config.yaml
n_layer: 17
d_model: 192
n_experts: 128
experts_per_token: 6
d_expert: 112
d_shared_expert: 0
activation: "squared_relu"
moe_layers: [1, 3, 5, 7, 9, 11, 13, 15]
router_score: "softmax"
normalize_top_k: false
routed_scale: 4.62
balance_loss: 0.00768
balance_bias: false
init_std_router: 0.00709
lr_router: 0.000982
vocab_size: 15636
norm: "layernorm"
norm_eps: 1e-05
tie_embeddings: false
optimizer: "soap_variant"
lr: 0.0042
beta1: 0.95
beta2: 0.95
grad_clip: 1.0
batch_tokens: [131072, 262144]
seq_len: 512
train_tokens: 741900000
steps: 3822
dataset: "wikipedia_en"
Below are experts of layer 3 (counted from 0) of a mixture-of-experts language model. Rows are named router (the router's row for the expert), up (a neuron's input weights, with its number), down (a neuron's output weights, with its number) and show model dimensions 96-143. Each number is 128 + 24 x the weight over its row's rms, rounded and kept within 0 to 255. Numbers have three digits each.
After each expert's rows: "gets" lists some tokens that make up at least twice as much of what it gets as of all text. This comes from a sample of Wikipedia text that the model never trained on. Tokens count by the router's weight.

# expert 51
router:093150145161115122124121100096168134095145147126176086157138105110055152113127141147105127148123148135142158190079098105130128142118079072142127
up0:117154128129101106168125088164099118099127121074154113132165117129117110129190122067111120128128090129122139126088126126123088152105103166101092
down0:132138127138178134174122137106161164188156154123077149123086112125132162149128100191071130117134087126126111114118128128140126139101117151170180
up1:124091129119128138125128102102088071137079129103130158152128163137140129150154110109202126152147127177106131154131118128126139128138124103096128
down1:149127137132104118088104134117129132183187148130145124115127120230112138111139139132126119127106181126156119118066143126156139100128134123119153
up2:174127122140120149092131128144109143125127138179126129162106139124127091135125055171132132106165131119099082193129086132152194124128166125152126
down2:141153092146140102130130096128150127125092127125129135109149136133141166141093131171130112129158112121128125127116140134186155096127105149112204
up3:087126177127155114086133120112117152145161102135117128124120173162103120128136129183134107133121141130183124149131114135127123104079128129128125
down3:104106131162101192158133091124119120133128079140127149120112154101141125107138145150057110123113108129144127135113133131114151163084105138128071
up4:132097116131124118128120118142117137121140108117101146090133169125107186114134114152158178169124117140145112114129121088135118076168128127146198
down4:133132140132160125131096127131133098128126185132103126136120161166127152140119122156118120113203129122126087130153080132119108132127137183149134
up5:137123143131107108133127086111129130093107137099131117121158122180090134111139128146122092132139162141126132175113128094121122148160114114128100
down5:148152094130157119152102125141130132141085145135124139193158130087115098146118179096141158132114128120147112176152121139135129098150134164128123
up6:125137140126091134143114128148116092077122141129109156139110118124088113114174082086127130156122133130140135083126126128117140126119128136112122
down6:063119133146128129064160148183128122103178128102220127130136127170095118138123175100078106131174066138129130128105085145126141149139128128120122
gets: "ing", "ed", "ation", "ent", "es", "ion"

# expert 59
router:109132103123151121101155186152067114134101135146110134101131137109160150147149123112143096115109149115112092118142140129132143162136090176097143
up0:147177159106147131133134125132143129131147141104164119147111141135124116126100136122147131119140125114129167119125108107083121129121125178140060
down0:123089127073094152130139118111067097158147136127110129125112061130126079135123134126129127099120128119068126129127126123142172159135144137125128
up1:122123186097112130122087125122128078160151148168128117153117100113133158127115140146127116124138129142092158108142095157100126135120159139128083
down1:120136111130189129128155127126119133131143090111131116090135151060152082124102070075100125126125179125102129118092133130134177126137119171123100
up2:171138135159226157078125102095154110103134130169127135105128112090133089160135152088181175130139090118188122146097131127103102129150121092102119
down2:130134135105075104123128097131131142116131132131117111137107136143156115130147198129141146114127063138110115035198113127182047128149143131145141
up3:122134115140075116103128086108111118176119129130203123093163116134187103124195161127129152145127120127143129139072131116170051122125141122156152
down3:143147142157137174138127140132066104152074129123131126143135131065133151118117113129130109109119149211148151110165142112109094121103133131112119
up4:127116160081149127131117105130129130160132120115135129158158128100147116129118137226162124124133060128131119126126128132113125083128134080132132
down4:128124132187103128127146131127120109128128128092129022125114119133058118134122169128125128125108137103124130125082149102128111128165124129117127
up5:134110141154140133131163117147073109170139165109104126120140126122132126115125143145102146134090136119126160119119101129111139099128130129123143
down5:128088138128139142127069075122188104162132148132164111116148096180130071099128148164114134123129118122122113127159070112136096151134111126125158
up6:144119142127138164096125127129125077131145128131100138143135165117125142149128090142128130120124121150091101128080207241129147135083132105125131
down6:157127099101134116150150131131088134108079138157125200166130124138126173088100135144111086138132151133127148123129121119128151115137135138154132
gets: " |", ",", " In", "In", " New", "|"

# expert 39
router:142118126155144150105098142092117151094134123160192149111141116098145154139086111124116134125128151114123151133126109146134135145132152144093121
up0:124131128137142110126095127115086165125049134147127129128121186138132130132111126130132146119123124135098133124129038180129118128129165127120112
down0:132057128149158097127130127128110128098125127124128137107115128102099128112108131127134123115120157153156135148124128164195129117130154139126121
up1:125126126155127130122128126132126157129144077124087131132126145095132128119117144158118133141129129115137119171174140128147104116131118129125134
down1:158101081129121111133099125129126124167178119136127152138122131142124064138116108119150128106120147115109140145128146147180128150095122156141219
up2:127113150125153147138052124129124119125131043136126120150109121125095144092110162122133129000107128159129132142140125134130129130133127187136088
down2:162171119142132083132093106138101119125129125091114140126155127115127163124089130125130136127106126131111131073138122111152160138116138124185096
up3:125109070146045124114098123126115139133126131127145129130128126142161139045140101164108128130112125095138146132141124111143087127158113121156072
down3:132114131091124158098127129139129208120091157115120074132128154134136090090130059151128123123131142102086129090151096114130137116140138129142159
up4:119063143129126160048100122123136111087125102146124142169127158106121122110124149134144128170106120119103135108110132171164142092129134128133116
down4:117146143127128128123144110179120059146122127113149127155121088075140127142149126147132110126130128162135120126149129162073146102142121127159144
up5:127163208129129134141116126137076098129125090129142121114126158122126121195114133133126131124115112082153187149154115138125104146137128109110114
down5:132128163133152122169156127130113194122112084092123094100130149140159097114161105101123095128180155090116128130104125078127123116129063093110120
up6:125152128145138144128108139125134129129160130139189139113186081133140108123131100128114136083111117139154123198170118093120102083143129082129066
down6:102122147134148132178093131129128126152089132120128138145128152171164153127133130185128115060191134226134151116127108083128147137137137146136107
gets: " |", "|", " votes", " place", "%", " medal"

# expert 31
router:143129120081143112136119136167093130125136085130143093104114126122132151116109148104145121109094154105109089094110085151119144135146157148162144
up0:133139145106140167108128114143113090139141132087105133111139120141173125119106163083128125104119129102089130130114140092112152194164127126190118
down0:115155150127108160135148165137128128127090121198050048128135120135111131119134120141158130147084125139129128086176113132128128137178123110138134
up1:120113129080127135112134074137095211135163172120106136150131129150126110127125108126113115096139129113172166125147136125138123128104122125131129
down1:157128125178161134128126134127137171045084082174109090114119103050148144121129101156121127120140127140153127139133126125138142114126134136105155
up2:138142115106122084131130112128134164132105115107127133143131097138121137112143138127143157120125144119078103146122087150110084063129110099115148
down2:126126094028126128075133122102129130129112118128073136109131146136125116138125131147124119110075114125134127099133147128190133109136128100096119
up3:108137105117132085160163143126113172098126093078133100102132134107135097100144114127034137126124118130129164135095102128176124131125162188084138
down3:098136155147129130172156121137139125127125115121106110103069130135127140125135163074139121150128126138131130144127128132160127163147128119111134
up4:120125126093112126129141129158136130133128117081114138135147127129104120128141127136172108139138082128094129130136106109105129127130143067131130
down4:115149158131130114186120190176160131113136048157121118109117127098080169138129102092127128097121138120075126124136141117135091135129168107126123
up5:146147122128106071120127124123128116170128126140146133127128163110130128124133136106131166124162142143144122131111099156146157108216118178145123
down5:116102131131096138083097129153148135124139129125128128099128126123106075119137168122127129149105158105133081162113165124130108132128132135108154
up6:140127130124129132134112121119128099133116054124116116145143107122148134123123124130135130148110114136117121090117133110073129151141089118164122
down6:126150130162115097103140081120127119076120146078200148064114164163109094071131146150119132122128138128141120131124117128111093181129127128190193
gets: " |", ";", "|", "|---|---|---|---|---|---|", "|---|---|---|---|---|", ");"

# expert 37
router:116128105129153108111154181156055107127100125141108131091125142110159146149153133113147103133129147119115108118141144136131139159138095173092141
up0:125087145135125140180033128125129126097131118135098112176165128128131122124082145163125130128133001176129153134129134118065118125137164117128126
down0:086148127173102116129128125141128114120131136109126104087128127160130127165128128093126158080097106123129108128128128116128153118130128099099128
up1:158126133086116110127112130084141083184177120143137112112160110106092150147118117144144175151092084112133130142128124141130136121164129146137171
down1:133123115128132129099096118107108081157129113181156099130092101130120130155121108126116132129120138134129172121075119115145127132077114137123104
up2:135122126129118142181058129127130142153142144145126147143110124133118075148127131124116153130141130106161144181171126092169118171115143110132107
down2:112134122131127127128131124153081139116105124112133132121157064128098112108175131128125130125103104122086119171137137129130139126119121157089125
up3:133128128128161128152035114128088128072138114128128128128099084128116128128132140111168106123128087207127172128109107136062128128069107160101092
down3:123154128131081128110128161120136098130128147128072128128128083106128129140072151109144108213148128151128121137128116128090094128139135120128128
up4:116113133128137162125073103122124106113105139128171131110130092138144132113130115117208107159130140146127158154133125087111147158140118124146161
down4:131124143125190126149124142166149155130127123161100116103140114079138149141086149121143139131144127124078201153117105127126105136183119141121110
up5:144119116107062119117114118123140108149138111095109126168108063140122119173144149139131179086148118150165107128122072163117129129110136133129111
down5:126124137129134129139135130111148138100125152131129105086109190115126116133128132123157139132118133122128161120122127110137089118084143125113142
up6:076114138103191160132128129131119119126118082118124100121130120128128133037132099165113146109128163151150137142128107161104137125101123127128115
down6:129107133191123116128143127109133132133116131143123108157116138139077128123108141205142113141125124095132127106140127128116112140093106129132102
gets: "0", "1", " M", " G", "9", " C"

# expert 116
router:115129098123114091099150131150125150138138138144113149097159111140171105154158076135105126136082160137111099136091113154128143143138109079083137
up0:130069112123186127101169126099114143116179075115128128134127123097124128183129152122121123136122124132124199130148105108121063118173125124142135
down0:132169098125050129176195115144150148139145130130128145136144140151130126090075125104114150128131126143126087097097136111110107129069144135166121
up1:098117128128125137100092111132126162137123132131129142129146143132120124120113126151104111147107163122095161128141168124121075200173104135129092
down1:123170100116128139129104118138123129153131128116102124100107154131129137077169147136131107184129132138133129135106076108129127124128079158135128
up2:132107114122129122134089132128111157102147131106130123108149159165142134098130155152141127077132124133122130129141101149130134098147127109129127
down2:122131111117112123000088110149128125182082124100095147095108128147132153127112122122157117096130119054127123128111102116129128141196149133126140
up3:123139083123111131138106126128125119073128126104148129110133126114117170126076103128117127120116188148137130139128136099110116126127129109123130
down3:124135121129138113100145125132209134179130185131120141103125118127156120121155132129123123107149161114156114195135141130072111130115101120096125
up4:118133130147123129128165104131182137123120122128127124127131136124128118072128132125080129166145182134125109136145093109124130126102065157128125
down4:096094088096147132135131121164079102132110131132197148123114131098177131145121163124128117128140128132123127122131148119161133125091143145142115
up5:053176187135135078127119116102148164084155128143099163127094154130138079122096131122095127131108125108123092115140135083135127144128170190144128
down5:116133124168129132195108133128122106125156140103115131134133111166079135103142131167107129124149118125148095124139134166124103123150112127126131
up6:187110172115100124135106105137130132105125150169128105112064131160123150125134081128132157149127085133120128128122135116156129132159129153162115
down6:105159133161132156130109154113118120121136187131128123143176128132144166162130149124090129130212161111120154073076148167130108128138085104128127
gets: ".", ").", "\".", ".\"", " but", " that"

# expert 56
router:113083125125145101165137156125121150142128112128152139106150139173136102124121112193140128129157122159113105135120157113101132154131113155146123
up0:103078108157131142129167151152123128109160128105139121169070129155073115125157193122150130136130135119120096141112133085165122123124128125129118
down0:127144150148160116154142114149127122146103209098171102133124105123190129122128134182082123097092108087115147126115117220133093137079128137142126
up1:110126109078066102132120134133091129130187108137159136128160137093178131144091149146128110129129127197136091118156163131095166056125158143128136
down1:090123130114154128132137156177126122134130140122099150131125128080115096172125125108162130135125179112143175139099099088134118130172111125130132
up2:117078117089166119123128160088152114129128101149130119096084089133120137126175116129117163126114094117142131141126137145156116131138169129129143
down2:165119117183130125125108127167087122128160165137118102126118086117125130202116163130159127140153166115104128158116099114109111102131135137179092
up3:107140131127130085121111148055117126154124130123166119141172107098161123111079133123126126119159124150094121145189116126124140125098117055178123
down3:111128131122126126097125120150122136111099172165134083152132113148132143110128133123110129141164158099131116123117138132100135171128170129137089
up4:092139113145083151106121171115144114143114134127126129151144107132126132129161127138111165128147108171118117126201143127146133122128222117154108
down4:136144126130117145136158124129129130104125115132139129090123129102136140141139128133112038157086088128145128135131137136127116138134095102128066
up5:103135145124124149099132118143097134146148139132133124148143119134124108143141158110187119154128107150108130120122130123121130058127116128141116
down5:163120133120125155120124121127117128129133202156122128130131149129076111114150130135104178125129125135161124140130134197131115129128188154144108
up6:130128127159131139127163122120173103124170111071129129129148126127078122098170127093131129105182125104141130114118143128037128138127185122126093
down6:135115130128089124084160088154107128100124188143144126116095194090131146196127128130126123106108116164146128134130095182128131099128127128141153
gets: "0", "2", "1", "9", "8"

# expert 30
router:152126110086158107135123150166074107147107143162115124118113122129157144140161127117147126139099157102119107108112096158111141084144105135156143
up0:128130136136128101146140103130119147132158142107131101138142086128150138208154115130125143121127108072125125091127150127128126153111130104118128
down0:132091136123138127131171129123103130124115137124132126107121137127127127128129105182109102134138137128133145132150131136131169133127090115129132
up1:129128120180160133131164112136101090189112142127160091131117108108132130126129199120098098137142127123181142140123137138105131137108118176125124
down1:169156133081115070100133141136178133138144121152121088111142138126128140121142143145136127106106136142173121126066098085152130125170109133115098
up2:126158168161125131133130130138124128132069115114137132221172128133132176138129088115125148138162120142129127127131130182133128134122126209047071
down2:128137165133097128075123128122148157169131146108094105128125109099109115130147137107129127085122135165118119128128133187118102122192145114102148
up3:128094131088109141137118161126137126110128111122134128152125130077174147129120148118101125154102125154160126135133140172115137080141080136143103
down3:143144144171137163127084134131123137132134112195120104146131151161090127125119109125138077146104125128147123122097111105139118114110170163093169
up4:089116150144125119143098155141098097128119127150160127125155161133123138090099064178130123121131153131124117138147125094165128094133103137105128
down4:122109100155131131127171169134114114108137095116118125115125141133126115120196137160105126157152115128114132119198130153108121149133125128132134
up5:065118091124124125130151118129072156125104130104127154134127103151201095104119135103120126109124161155093123119109123036125148120126094139113118
down5:130105131123107160186130102127128140181129086137127126164160097139129146104142129135165156118106142127138124127135107138137110122139106125053178
up6:145142145127106127136132166143099112139141127128112079122133128112155185113100114132126104148164120151133158093122115125102133202121133130157107
down6:084099131141143153129105069130140104099137122107197146074172144128117090119127139157120131140131129126113140135144118128207133115124096117126131
gets: " |", ";", ");", " —;", "};", "%;"

# expert 17
router:076136141123080120162148111139130105130130159083132097136160144101136147102134090138117180154084120118135147134117137085106117140117122114120120
up0:139098106119141143159131152128134119121179175103145133137131136123144156102154107100111094146110152165123127195109077122125105105143128104151090
down0:120114092134084125146101120130161130143156153146124120128094183130158121127121150119130125087151122142143127075159120101113112106123119117108117
up1:104113121137128138124153118142076133128155109136147129117091147127119112125129149131181129146141108123142129142090144124123134129129091101121089
down1:134148117123116121141138137108133121127148108128128125174135059125134124161165113128152133113071127161155184139143158120134102084122146129104072
up2:129107145116143136181108170116163135127127115162162159135117130154136096103093127175145139084120111064110107134152117131069102113105115126131099
down2:154143130121114184124156112119123176129140129126144146143118128187119119128130107125123160126113126110128141035091122109073115114168142108087149
up3:089123128093179117120128123131123125089185131127130144135140070134102125116121112131101128113151142119165082121149103097161113143100118126143141
down3:136150117128135147152056130144130130113141173137126123125127128113097128139128104125123109125126186121132112136153128157110146123122173130201143
up4:136096164130102137124127087129124130128142117115121129116131080133142132134111071122165116163162093110128129127127140150108115199134126132154127
down4:127127126136114140092147145127117124159136123127108127143130106110117097126154107134067176144159151104130136136154117151120066128139142122152137
up5:106127118126124120108092165126132126149119099128172127086187149122119163118144091128112133132098061122141131117138086120129100086132146143166125
down5:129136143114177139147132079125166137134152126128132106098143144132139066108114140091092128124138142122082125040162115125163126075154103079124125
up6:154128154120150156098114138114113141126135183130133133118125145124176124105128131096180132137067129129144093128134113138095131169101067128162068
down6:106080128114109163113142095133121132131084129120097094132171117162108179107125126159129134093128138104136146126091115121127136135097133134126129
gets: "'", "s", " I", "I", " his", " to"

# expert 97
router:117146124147157122158138153134103091092119144128157150107123185151148078130162120143150152108177151142098134172113110132142136113128114121130124
up0:174112154144130126130118093130125133134114185124121068132114101125120014128128086122106122130156101189123163130126080088126132100133141114134127
down0:101097130120106093119126149118140098112142105052120129128137093130123152094105132126163133045099101120106137133099120128085171155172136127162100
up1:135095125149141096126107173172121112129129149139143153131115141144149127128128143179096132146126128135119079155135127120117139142128116125163138
down1:127199128123128130119127119119113130140142119166125129139127112132166129124127131128126146124146135121169137105129116128161132128108163153082112
up2:112167132137138116150123103089122119127101125125145125129129128135127155127163150138115129103102125095150132069127113107152152128175104125132088
down2:126138075122118144122117123112097133151113122128138119096149144130092094115121123087137177115132130133158138112096133086120125148139153115105142
up3:127184126120131093106116079147147103135133116123125135127130170127116118154145199132128141090160157122128074136080143111168147109117120128154114
down3:117152152135152147202134178130095179110129157127130137136124091162131135104137109120124123133128129093131125116116115126087112177169087094148115
up4:131129128130138108084116120137115138131106093109131116119144084075122109119154154108125104108130086132126184087118145177093104106161134112129101
down4:129144128129105155115111195122120147110160128133125127146142147092118171137123126100126101147129129151093130129095126185134161134157130147118158
up5:135114153119123175130124135176129124147150155118124141145127119128117098123169154176123089103122084131120133148122125111135133116122095139130129
down5:127116138105162119162129130125128155153094124169132181128158074143113148121116141117122101109121122169128092106132112156167124162128122112127119
up6:126139150133126123134121159104126142129129066085083111133160150135128133119143144133173193145103097128145128133147107108125162107103129051150112
down6:111128130123128128123130108130129139124122128128165131127125134160146129120106128127129103106125139140128048162117120174121126160146124129149146
gets: "1", "0", "9", "8", "7", "2"

# expert 42
router:120139131089165133156105121113134114121137089131152163108099118113098141132113153118164163095113126120139111119147141193152122143137160139109126
up0:086145105118152118124125105101118119161153122104148128063134178134125119122158172128140199126127132133125125124108128125140033121148128108127129
down0:059132127123128157131142120126167130148141081139107150128125094127129223155133126129168066128151128164128134089128135117126142124111108124140145
up1:144191161102123114072072155090086138140127136121139143091160122098106141099170123145065127132121122118147116127128113119142107122112180153115109
down1:115142130113128150131136123129133152132130143138131124127093112135120134154126105125121191139125139138126129133129122142133086170115125128130127
up2:122164129110126123127103111127111122111127098121134154123100127132068135152086088153130112124121117139129127127117179158135128125131122101131148
down2:126117143120112109137125128112140133132100137133081136141127175138125112113152127125167169076124127120094088115131133140159098136105112147140174
up3:116127094123132134111118125127134139151134070112121059102081150133144126124158195123131112128064155148146137129117166137127187147139128121112136
down3:146129131118142128136126117105117128162137118113125123051144107134121118129197118136119160119098128146137122112168130128130203211111129129117138
up4:129107158140128129146127117127102136126129122132116127128184121137147135129173131218117156166160090137130151128109135113141117134138094131140101
down4:129156140131124064199085126132132110119096114109120111136172117131099120127115087139162174129069146102147134088123123138116202111129143124078096
up5:195115151125155148148128103135106159128128102136126123143128132074111107092144169198129097148125121132127096129122115082157139148136123106143131
down5:160118133161121116150137163129152109160075125135096099159118127127112153117128131095118125129107126126145124154136132118190123128117123130128116
up6:154144132163136125136152129118183160142139110128110128127076130087133156133125130127105145089130134128107195120133126106183086128129188113131145
down6:120129141095128177147130146146132126144124099136129112069149127169172125135135086130135098134160124097137128132097116123136124151130136112090079
gets: ":", " |", "|", " by", "=", "-"

# expert 20
router:160088099151098127150150116115095171155123111148117159141132103183136087113109110124149180174103163115119093122139098128117129173170105162084134
up0:163117094141127143118127131120121128105191128125124139102127112129134086130165059076162108132141113122122118138069115137122143120055159122108134
down0:154155116128166110123142112129127121147119106090147138126127144077145160127119167091142128181129119099091147125138127116122129120123092112144127
up1:205114115162094157145117151079151087135126122126135129156128080111128132143132117128129128110129123131129126055161128130160128126122132128137097
down1:128089113139121143130077100141151127090121106140128134128125131112121132161176130095166114120173067126115165129123132094135129132126063157124128
up2:193127127106133128089129115151105132130100124215120128134133109104123146154125114113117128116131130131082131165110147121133167178122122146130126
down2:061126166092130163126131132139133131143141131127098138129141145113137156126130189125124157133096129135121145120129119125089123109125127121159161
up3:140125113118119132111135092096129124113133078115160103154116120134118148128091131133131173131214134144117133130120104122114130165162146122140128
down3:120137124136158139127130133131100129126128104126145132148116130129122135149119115143137132167121157090136157139117127145141109083127089123132125
up4:128149140117128094128124139109140126129136138146123136079122126134107095097129124123119176165142100122122143109166121123128145124128124147117138
down4:115112118070164126139141124127125121129155126125083125177098097121177115101129055118129109123130149136121119055134149119094124111147075111141129
up5:079109173117161120152127139133122178121117079113083157130122120108131104123121127141128137130123135126107110136138132145127107147144118111125120
down5:144148143132124102161115087133136155118110148171111146145139146134101098086204119161103148104150125176127118140081099108139156130126141154110100
up6:128130102126120123106076172143129127133104142117132125144124083132137132102094130124145128134164111129071084129132074134125147173124168087129129
down6:133116119138136152136112151110123200142128160066111175094127148126112133136062128064124092100101131122119137135130103148075139126125090123153134
gets: ".", "/", "–", " and", ").", " ."

# expert 113
router:120138167135126114170082099131151139102126139129106141132083158141147141158121071112108066117122100127134150111161131077137147083112135102110138
up0:089143137097084179126131159128106111108167176137127154114123118168102135131153131162086095154131090128168113137127128136118123093095124141108121
down0:098132145128130131134124142090127125152135154127097115074157143102119110117116123121170117128167143174136105126118063137130056125138146172127127
up1:120131115131141130100124124137115130150135130098105144134071130126120112134133072126131109081128143185114143110123115125223113128104150118111146
down1:130145144128121112159123131123105153095122140133134148099166120093125126117148170128129179156133116135141141145130114124084117158130048123140135
up2:081174074140095118112125131064166131102130126100142103136126129152142135128163102186105128132127126135077128128137124140147124115126125145121176
down2:137105118147239102121105117148135140134204131150159097141138127123149121113136099134151131152147111112127131114123135120188146152152155123148127
up3:114156148153125102117100121146136166133070109123111128143131115135195126076085140099118118180137107109096130121106123125100091129129106114127118
down3:154129113083088092131171126115128094172072115135125128141057131118118130111144113159127112101135122209131114131138088119094138134096168145125130
up4:156122108136121115132124132168099111126110124141167139137102147156128143086120132124097176139146041112190128156127140088153162132095138053088135
down4:122100129123123114113139097129140111069128136128094143123081135115157119130161126138138144138108172134185136115137137147139156128113137126137159
up5:130140138077144126106159105124070215136150128128128132132138122122075142116139127148116127132154085124128127092156120185136097130130112161097090
down5:140119134128146125120096091126117115128180116176124128128153086147129130131084108114103132139096121126146200127128076119089129130101145108111118
up6:141109126125137129159129129099128147144154110145132094129139115125126164119123116121060100115187121134149089129131145161102097128128105160154114
down6:114119162115102103128137165104117130135131142129131213092128128069115115116106126139121122189128170117117135120121133069092120132110166127120073
gets: "s", "m", "k", "p", "t", "n"

# expert 95
router:086107131123138109153115160124130148107087110102103114090108146144160105121142138116097135115129130172110101108131131107143132140074146132112137
up0:136088124130138161113112149124153122127138117127126136131157151128146141149171119128091083121133136144148120122131122102123123155125128109133145
down0:147118171131218126089151115112098122086131078103117121093110128093166081132139095117138140181116167176115125104111143166110128156105089121128150
up1:118098141118147116118093102125133135106133121103061113128096127157124124118125083108128129128128129195115126131120144168115129073100125140114124
down1:126106147161092130165166137128138173083100109137143155126156116138139140121138141130127118138125111163186129112169078109133120135107131136128121
up2:108128159116173122161115128066141148139115117113066158088129116124115169094136131145114129135143135114122106109079128146113127136148151122119126
down2:139131129109135130086131107102136170116129120133133127112146127129144075115135118150127141128132130126213130156126148131128066116128119114161119
up3:129108178124091152095142150118139115160142135145184075104111154156161086127101104097128111142124141181132096133116119080124117082118154125111142
down3:114125214133128141121131124145135141160154119135121100137158146134131140183137191128203140124123094127158114126091139148144138117132124109135130
up4:105103110121098131155131125100156124127115119124134109130128146161086144090139144126096128146143170154182111093113138138140118092123119130111119
down4:136149128120145133131109130144138107120091116148093158128154122089124156121124125136125109132112125114210166129174129127152156143131103139108137
up5:143127129144105125128130123114131130146102131133162141177153130132138098117141109099145092094135136130125128127075083128119128135141127126118153
down5:126166157127103101118130133104116121104177133124153154132141117142122153139078155110099123167052124152130136128126177130115133125179143151074150
up6:127105205071121102129179128105149155161100103128109092115143102162143159130136134161128140152093132160132142134099113131128128127163136024138127
down6:145145070113100099139128133130136140135095177132149106096105185127128110128128129118108156101142130139154122130167104131114130158114148157131109
gets: "B", " B", "C", "R", "G", " F"

# expert 10
router:159136118113143093149147156091135112163127108131152103082089129133092136102149153126156150145129099125096130103157117138131152104079154164097143
up0:121133138099128121130157121148104144209121204114120144134126128151137058090149118115127130105128115143124128139084132181136145138119127115132166
down0:113129084126096104104121154138138101126118142132143118121165154132115140151114139136132122127129130091123158145126212130110128122123144083119093
up1:128172119132123113135119151124146136134123112130137130133078104114168127130128051192088070132159130124117178131130138152117140114094147131137150
down1:137118093129088128116114131081102127151160122102129117159131127114133151125155124114117124201138113122137109149120126151111109106130104126145131
up2:127135122125127143155128166082164142140199161082123129153117131143115133135119150104121171146155172135191159121148127125131113128128088128123093
down2:142162128089116163154164187124178127165106177150109143150132133125121081125123130125116143139169132126130121117138053129146102101127139135128198
up3:169140127135115128147123133101129085131138126183128117132141133104117137131079156156155179142132112128137170098088126125096141139101141076135124
down3:168137144079122115130146130159128132136128100140132144139129146122096182116100139166126144125137069128113170123135125104169104126093130125151119
up4:122121131146170139161131128131127128111126150130128120129142124128137121121128146076109129125160130120134139128139119124128120128126137128130134
down4:145144126132122159084161182114166101128128127122112116117091131137084178121147130096118139127132137177048133117155111144147123129127108128125133
up5:140124137154120132139120127126128127203112160098134102171123135179129128184143118144090150112145139123127108140127117125097128122093123129131139
down5:100094134155169130132178135096117156091125129138120156108136145107133107080133138119135132118125091131130126094143138083126233154135136125139084
up6:127131130105154116156105150126129111061127126138126116143160147159109133130070163126114123141146124111127116112162112079154113144147133129134131
down6:093133110129139112077129148131153150131127126144106137118128132049128105166149145122138112081135115126134143131128146150182139111132126085172126
gets: " a", " A", "A", "a", "S", "B"

# expert 86
router:102149149158098177095141119097153106114145146135170096159098079107090135136124151152148114125136134119138141170127100128137121152079098082149097
up0:098156137127125120130097144114132093126161119120149128126133148113127115127125121129130128123143129130146132137132147130193053195129114131105090
down0:137089130139142134079136120080139130126114112120129123113107122091133142125091102127162134148126125120105089096113095158117131106150148171163144
up1:061107117093129146143133149126149164116092102107128127135128117116141126113128134138138132148094139126132121136130163125150098127121175121123129
down1:123142123134142129127109107129119132111142132198130129146133115108125114125099127112127072153128126129135069090165115120146118104127135208182126
up2:134114139128128142139154124104111113136126099093119149145128106115129174135121155115120127127085133057136131133146130143121137086115172137128139
down2:132158106128103130120152129092152077133135157124152120159142184131128110136131100138146124118190052138096128128127130135153091164096086121107120
up3:124079129109128173125134128129135132127151082125150123100120128107134137112130141131163094129118181190109161185142103126133097126099074091139186
down3:116139137127158148128115122131130134128129114153146136172117139102109134164145117120068127088124091130111152128110090131123134138177090130187142
up4:130146129096153189127142150121177128132131168132124129129163143103129135143145129135137166130171109128127122117134161142156093136122096140156057
down4:123105112176128101119137092126128152102120057155130113130094115126172158130134109146119122130151104178115184164128127126136143092115094141123103
up5:123126104113132102130127122100081132154134128185140123123148124165133138076139170127142133130146128126084123138126133093137130098118101142124120
down5:135122122083120130098104130134132083151120155130135113131098138113148131164116126150132098140125086106120129165140137069105176171075127142129115
up6:097155151122092128083130139122130159125117130141127128120127093125078152126102131127106137128153154129122122123127127172128120088110180064082141
down6:111122132140152156175152152130065123169132160135177168129129129113181100152115125089126097131139128130125129149105118137122096123130129123113110
gets: "ed", "ing", "ated", "ating", "ate", "ted"